config.yaml
balance_loss: 0.0027
parallel_block: false
beta1: 0.95
Below are experts of layer 2 (counted from 0) of a mixture-of-experts language model. Rows are named router (the router's row for the expert), gate (a neuron's input weights, with its number), up (a neuron's input weights, with its number), down (a neuron's output weights, with its number) and show model dimensions 0-191. Each number is 128 + 32 x the weight over its row's rms, rounded and kept within 0 to 255. Numbers have three digits each.
After each expert's rows: "comes before" lists some tokens at least twice as common just after its tokens as in all text. This comes from a sample of Wikipedia text that the model never trained on. Tokens count by the router's weight.

# expert 28
router:138100132104101119121179149113129139128116155148100137126125172164147088154107127116143130146135133147083127132089156117189084131078107113109136183115149166155080190111103111178112164092099089172134135114071143067059120158073105076111081096103110078203132124156187145088109104140069130187126117117075135124112116082113162087150166159133111081112186122051138057065089180131130111120174081107142130153110108180144122101180086112173119203138136105131118165114147085142174139142090123141159105168113136157109118157105083131095154119059129123137105111165146121173090149069119173181
gate2:069175140140140108091135109126191116157130129066164102150157081143144107150170098105077149127132130098105115151146148146169098112128103147126151093167123148094135161200181115088076146167188044135111086142119078162140113100109106112151093085060142123196107170107074147145212093182090111152147140098123140133109127089183132128080139114161061086138109141105165100131110147141133128109111150086099142081125189094132126143148121099089108126106139137133086111130096092110109046096158094142080119177125111074136135147185153163108187121156136111057174118155162166104091130109080080130
up2:123089142149096127159108110205123103125098185101167121165131144152089146111134137202067110150150149160145133168141105103123086161081136147165139112179100120168129167099100071122148144142156146142101158129184097116207100117150098158152178135107086110118169117158123189139121112116118180126105047062179105151101186115117094130094047102109163125138118099104167144110161151088142054148151085149167066123128150058131162126156135106137129127131160153116118086122057171131131077108127156133172123206126108170164190138142136125134171111136074119116102106172124168066172101136113102121
down2:128072118142134110164111147127087116129162130131121098173115116176145217126130145076078127147107098145114115138155140147122148114121132059147109126161165157127131128109132163131125150105153192114081169120123167092151124092194151092179165136131122080145165149140127121127122162159188148167103127147042164155107111175072185150109105134029076117159099085134143084187222110170115143193168091127143127132109158143102149108100139143154174124147122101122141156113109201131181136189177095067137093168111136128144175053112124148133140183146125135092098134166164085167127159151151114132
comes before: "′", "″", "6", ".", "°", "3"

# expert 61
router:086141143088080148114101193108090114188151088157157146113163115133194089184158135093076148135160171130091124130148135142129161082144090150111167181161148183113133098145127135173107145107227083124060142135129149128102104162130177067114126099125107140137090090151165140130129112102083246177145096172100150081097135099155123123079127120161119138133159127154178130112120131161164125054085131083130107138126147101136141153096102165056165171065096129181104154121122106067136108136106114156145105156155130144135075132168100177125159076167089168115130129111086166125090122124153150141
gate2:204133112140132124146130138110110137096067042151164090119120079061103134165147110130064116119116129072133127107115120108156126161101094150155091107126145125090091131102046153111084124117180091108113132119081133095163155127181168128179121159113105121188134083129117106069125136162171163162121159113132136126099160157111173115078142140095143152159130112086128154161221188124111151126153161136159130113156150190190126090157138085116173140128136129176133104127093104149125117175121200166145100134073124143188129124135169127074103073080177111150129144168124058173075099097175162150
up2:151181126151117090052109155108120161127114089168132108085142075113125121194130144173079152079114135103162086121085095131169062156138103183180092095147164123136137160126077164123123122132167017118144128078086151095132147120161127131152101182085128110164107082155115129100125149188159088111122121140127136111163157148106160117132174139155102093142095112066153108172179121098093120081119162138142117107128132179144131135161153108066132115179179118138127084096088104138094150137093168156111138142158099114139129117199135107092091132105174131131102178125185059130086058088155094200
down2:108111129122143112102133099156151123083124166150152069136122119129173185116099145239120156100151172144120124071103088137111181071120123115080140093166110155066179182165095101100087124106137132199165109148161095168107151159128143088073145094104160131125125081110120104120166122152117114121150117116184175138150148145124133151083112182158181155112137103087190115120078112147101096113185101146173108134138131143155071112123085119168053133115207103102131184105142136136097197082142052132168156160110095135069104200095125116147114140127081115109111157184121150112130113129106150127
comes before: "9", "8", "7", "6", "5", "4"

# expert 23
router:109126128119135121151122159115099069133141178154191106112120107157182121130081191091137116085105096128149116133124147126174113143147151122105098161160054167163100149137127102164135135071156146145093134110159114180136115114151113059163119080114200131128126112112175063185140133117059127128149125185117095123083152133124076114125165135125094068117124115147183121129155085115150122091122116107105133148090093187149105084166043104047100180149149131179065118135147138150163071115159132147170183128138134116167139129093177106068166163140121190126109113125046181116163145171163155104
gate0:173089130154091178156162120112089102172114085175116145125197139096133128122056181123095127151109151116119140106118093131092143113134135098118169179090118094085095092098097196145153116119106166149136090150139071132152124169051157188108146121186119103113126105180126177148136122139130120107134125126102108121134045126168109192104170135127088080130134138130163183067172146097231142154079128193102070155151117067088176140118146129153141114192182148164131182149123125164101132110095128145181111139122176159138174129197104111126152146120152128176096128128144105136148098170127107155
up0:136106162177143156095172127111097155147150116130178162079167104125103151173116136152103139169098156152142136101075108140109120091050167103123097159168191098084170131148133139091145155110095118143148108175093071160115104143144099115125087074123102138080140170087150113140136109108155096069057111095139119166122093090192120184160138107115104109149123150149189186074117078135121080173143133095102036133109160096168125133134086125139156067189127112216096116102138091135129166141146082121119114159164131168177144121168108168097171109145181112096155115097141124107138096167114049140
down0:068131115148143144109142110164121157138202178144115102121166122115144138152121054116096189101104083136105145166149133130159116200184090159154119083134141133136095145189158119084063144148139134134183128099137110121134164131147165132139153095055148081132147096087083117140125095106158143130151119158091104090181166171107161041128098133126143160099111138159077116167128122142067109104154143149160134090124086117182118128136039120114108149081106162079115108112187152121193105092114146177131077132130161103120079124125102168050141125074055102154157123174092143097109087091164136109
comes before: " |", "\n", " is", " and", "a", " ("

# expert 25
router:155138135136151144109164081133190119104141156132139140134073100137116176127115123109106103114188137133165060089151157118193108075215111193102128089156112104150150145163071158090192154102181149078082120143130167133124099104161125170095072089139174115051136111104161055173145125121101201158099100149090139143100192137119163112119146125171143148149120118142121142143092139131138161178101111095106095134120135103181156105144112073141100120071172174140171098183207128120157178193086151110160101130195130133099087103126094136124115123081140122107124183101143141122136125142100159134
gate3:161156098135163129148105123113085162066125130163090150147105131127094145106116188103106056138122133135227130148116211140150126161133093085151102128117131106246151139093122163130169130149119122138106059126151096140153167145144127159152124150180130134103114150146123149168178126077104187073114139117105068162173157156170147076149104135108130139143097136179148095132090164081144178156120105147138120135094106177137086123131110109151096182121128118089152070161130119194141102054080052154119121148090084111099142105117121117087149072127132089155184072160116121097128086104100149095
up3:140160157107111166133148147074128174140154162131113108080128100154107158139159147137185167080158137154096109131145166115167060147048107134083139148120141146120115111133178100122172125137073080149120111170111130108053074183152150115132146050099134134086148107111099045162115091120150151154104165170121191134103119109124136102094116105069126135129165163071157112128124112159112145119132116048148096135156140186086125154147111121124113099143062091137137137097174129086107104225125135127139125092091086109096137146114123096168137117121152162087198148054157061062150094135096148157
down3:103103109187158146096097093068061167105160149172157132135098132184178106164122109145172131177135166167147099082136138172140141147126135155167139150143173109124050158092186078148094126145125116107086154067114132141123133074100207142148165163123145172079142140173103130084075104077129103164107192078136142155106146122098136108092148116164213149113151167087138141110099119188131185131154139182113141028190101116128149199129190166119137149159091118158149113149155115100150176133148140071139124121147127141174177155101130100078109142115125115140112141111141115108099151104135121126
comes before: " |", " (", "n", "be", " and", "ilities"

# expert 47
router:109159152165127061187129133159128114126140120112085092117115094122115130129136139084142137151186164190159065116191089150106098118155157089143113139199135080141068117117142110113138099127108069153084125096155079119148212064085143123101156115089152107155077149152102128112160173157112089120070130128075121117112138081101084147111142094105178096057148109102136100133153098145130086099153170091134129128106164161196104131146129127141112096125131112079137161158137107098139150130143154097074092159132151110097147129182162187138144090104181113165078051165109083180110096063070092131
gate2:095076168129178121123080123132119080105136123098145130130069087148108130081112134125170125141224193097114140121214166126077156125150068051112127083099197133113138097159146145111183159175100130114183115136154116082107161108156112112162073153122145111158159151082090140130134107077181181079071168106152110108090126119098153127155136104083125065107115138095100156115075200103161112155136109118128131097172162123085124140075113075141119176135099196101113094163138130166166170126133144143132090113118140140167074157094108062101123183100137125102091100113135140111161145123103108129
up2:113039119116068136102111118138133120092119178165120147103129099052141075181133151130088140139132082125131165096168149139183112112183145170153133116156157067121079130084087069121135187112164146166076179147082154094120123116113147176171143143079164180139120155141113099158144151163113140104108146120071188096113103148050175070152136101131150094171094117104098079121118142109168152161102107125128077129123142126113193195120168146124144124099081100112083137103123174089162095114088152114120095067172113142121119116111122128157162125106189134160133152132122113114138170122084146230
down2:128137159129086149133124125104129151088125181168111137066103162129119114156108136119106101245085106101172184177099069173102092159153096109145095154154100214115083158094085139186092158133136097143088093158105122119126141116083162066136111097151137158147139115063199149135176119136097145121119142139164144087153126202140151070113125119186101078197149116156119126131141069113208087125179118079111124146158128151183184109099081128128110140113115155097155135149148155123129098138136138113126079138144160181173136109131117131136133108113146133115137109111150115124174134121109224064
comes before: " of", " to", ".", " is", ",", " in"

# expert 27
router:107098069106153165182134115174121115164105113149160135158082127146098128182092133118116134181151087133101147186111138109108097099129135132118133086174131111134146091138127135114095111163136117119112120174109171079095115107118120086136219176132131131135098086126106164138132115086056194039130082155137146175066057095116063086196101132140149103138107167098138156093128090138102133123150149108109142205137171164147106074159127178120159163169165161169163115147131069118062130098105123144126151064108159095071127111115125113103156117135165151146129083129151123127083079094209127164
gate0:157085125151137146110131082095178198054144128140093162099097154085164189149089144131142121131096093097145108070159149163141130129076150118147139092160130132139106070170074107168124140123119127091164134155160136140160085100180122087102125160133101155096179044210158151105161127117088132101104162099084136103152087148159094085153153104142156105147142102136163130064153136157132136112107164137131214152082145120164186137123135159108171096130159103137129126175096108086143166127142161069158145152094183069223159166136118103181127108127098087138105153097124099112097139155137058134
up0:153122125132098154145155089212116107117175091141046088061111129143148140129131097199110066085118097105107097172141086083154095102117150152116063146168116090116133107114182143136098101161109143129090197102124155090095165097100116142141183162108153132133054105182102127124150101152129162109138136179134110169105118111151117078156118093114139159147182121121099143107143144118094101066156145125080099137108110056124125149181190086130139160099127111127164122104128069155151098126097163117136179056150100174167139152086057177129121115131153090130170179090174102095146150141180131169
down0:110144059127167112101116207170126120160154125071171162194144085157092091116143117102098152086082146106163124142123156138152144129079167130135124132127134114142101182069117156105165113165142155158141129029124061073164144161089128143155147173158138122163113107086178155158077119082086179099128110114162119144177131161115145103131110152104166105122122115103070158097111119133156140112138080165142080134143095143109117066080077162153168168154148192173123095081059230109177151101136109103087096126141104142094173150148151089109168099096089095119162114137117134149092132119143123120
comes before: " |", " of", ",", ".", " in", " for"

# expert 21
router:196120139121046142207136136112132173043118086122158131171096176171073123092093162093108111061134104125072131109155167099155137153156129138210156132139124156190163166104167158105103125063105139147141127108106144105109151134133150133162148138131066083059116100105141107151192114175079141118185115117130152151056149136090165154104083103174135164134114170140086063070092131138092173115128096139162128118100104157126144151106129112134103136113143145161059126119114125122107113132177137087121109138131179076098092116106166085104098127156148087120098137158210130117148128163106141088
gate0:121132175105120103129205091122120137102096183088081140128150127140077093078095099136149122134117164103147124098123096116090107109155129105159094175192079101134202117137216122072093157154107100157085132164126127024085132111189126086117181131173142104101093097105143114136173082112114114132139102101073145098111112128078081061154155173140133124059121130101134135090182104150130147179138154136092087177120152161072122174148116152082216126116141127150154157078089163098125115133158154085123139164112123167158077148136088099133069117114107105140120106115104149137092111122160105164
up0:144124143124128112089149119130146142082091139184128087140151134186156091115097134157130150166142145122152096131159140085141155062160185134145133102148137170147151134054119087152171131149095121112190140198137120084168123099111103104133158023145123165077137155177118139166063142112135090127162136113151169197079184145166118134200062139149099123147143093121152112146135201155133141099081143098121060182128136142072126137066129134127122152142128181132123077125139162105155141176097122081156134160140116102084139134106131125127159131223098165175105092099087152144196077144130134128
down0:122088161154136100083083177139139159096073116162141089151154128162110078123098158174188127095106151064157065139181178205160142097112120203136115086136165136137146175082082129182184077131074159135102146163128089101129124117132137132112124108137111140105142159156119117132064119123131098141159132132133134123106195188158101143154131104136103120100078123197118094177174147133134156079169168127158090086115108061084135134123157104133086084145121073136126103146149129097110073130119156117167131133187079114124091066109111095061165111191103133101165088177127155142104083128127098102
comes before: " the", " a", " his", " this", " its", " birth"

# expert 52
router:111145135082141183125145097168137105128103151108129096166174111162077137134110117183166073099075114125118160124085144138086146117091114154108149190195144153104108141095143148148142129110173144124109150114122103076153124143181124163097103103076181091137119111121135117081123069156110199160125119137089098086105078157137137092064149118131089149143149088107137098123124119173052184116127163141140135136150147137169122072146146134088168187111123168176170193136171060072106044115190107119111116123086126165143076139128115196092135096132089078116076112161149068122149101143153170092
gate2:114196136132161133123125134082107090100086132106112098145109147134142116108159129099107133148139153115120127147174081089164151175184142142137180131128106136131196129133113150129140187031120141210153118116097132069146094162151112161142154079158146149155127132197101112124104118177091143128098190081150138100150107116113100105080111176119100074091198178146139134139138146120108121157133178090088132084098135108148101080096207122124013089167158082162178139127116152108146090123103120124117114129154145110100162152169155042118160114081114117134132087198079128167108172129152117140
up2:174137142131139174124173131166166051144110208150150132129149085152148114136118055112155138096126092144116076132131144093086138052110075101184149118133129077079175087161168133159118126126071080171137134121056150116144125095069072114102100094070162076093129066123135132146118127110176148170104108131127073177123110089108121136097139110142143118028144154090106124117099122133147148138053126170172095129116133157138130087157112157107133133132104124156229130147141099155128201144161119150137120126143177150132113107100171145114107152117136071120130151126142125138207094164079096135
down2:046177197087103029089107167122081164144120058092070106112148124122109104122140155078103097134159135123190150109142097101149135133170142131137113172094145159205107208093093134105136155131127126135110160110151100103154122123146179091135125163147124125154171113122161129176120102100122137097149169068108178146164187125113101134090106151091138127152152090129162149097118102126104161140174132136134159122142114089145172141126151166150154142149153107127132146098169126130151079115137061096139131103069163143148145124156104154070145088195121165181155105134060136170107132111222168063
comes before: "0", "1", "2", " |", "6", "4"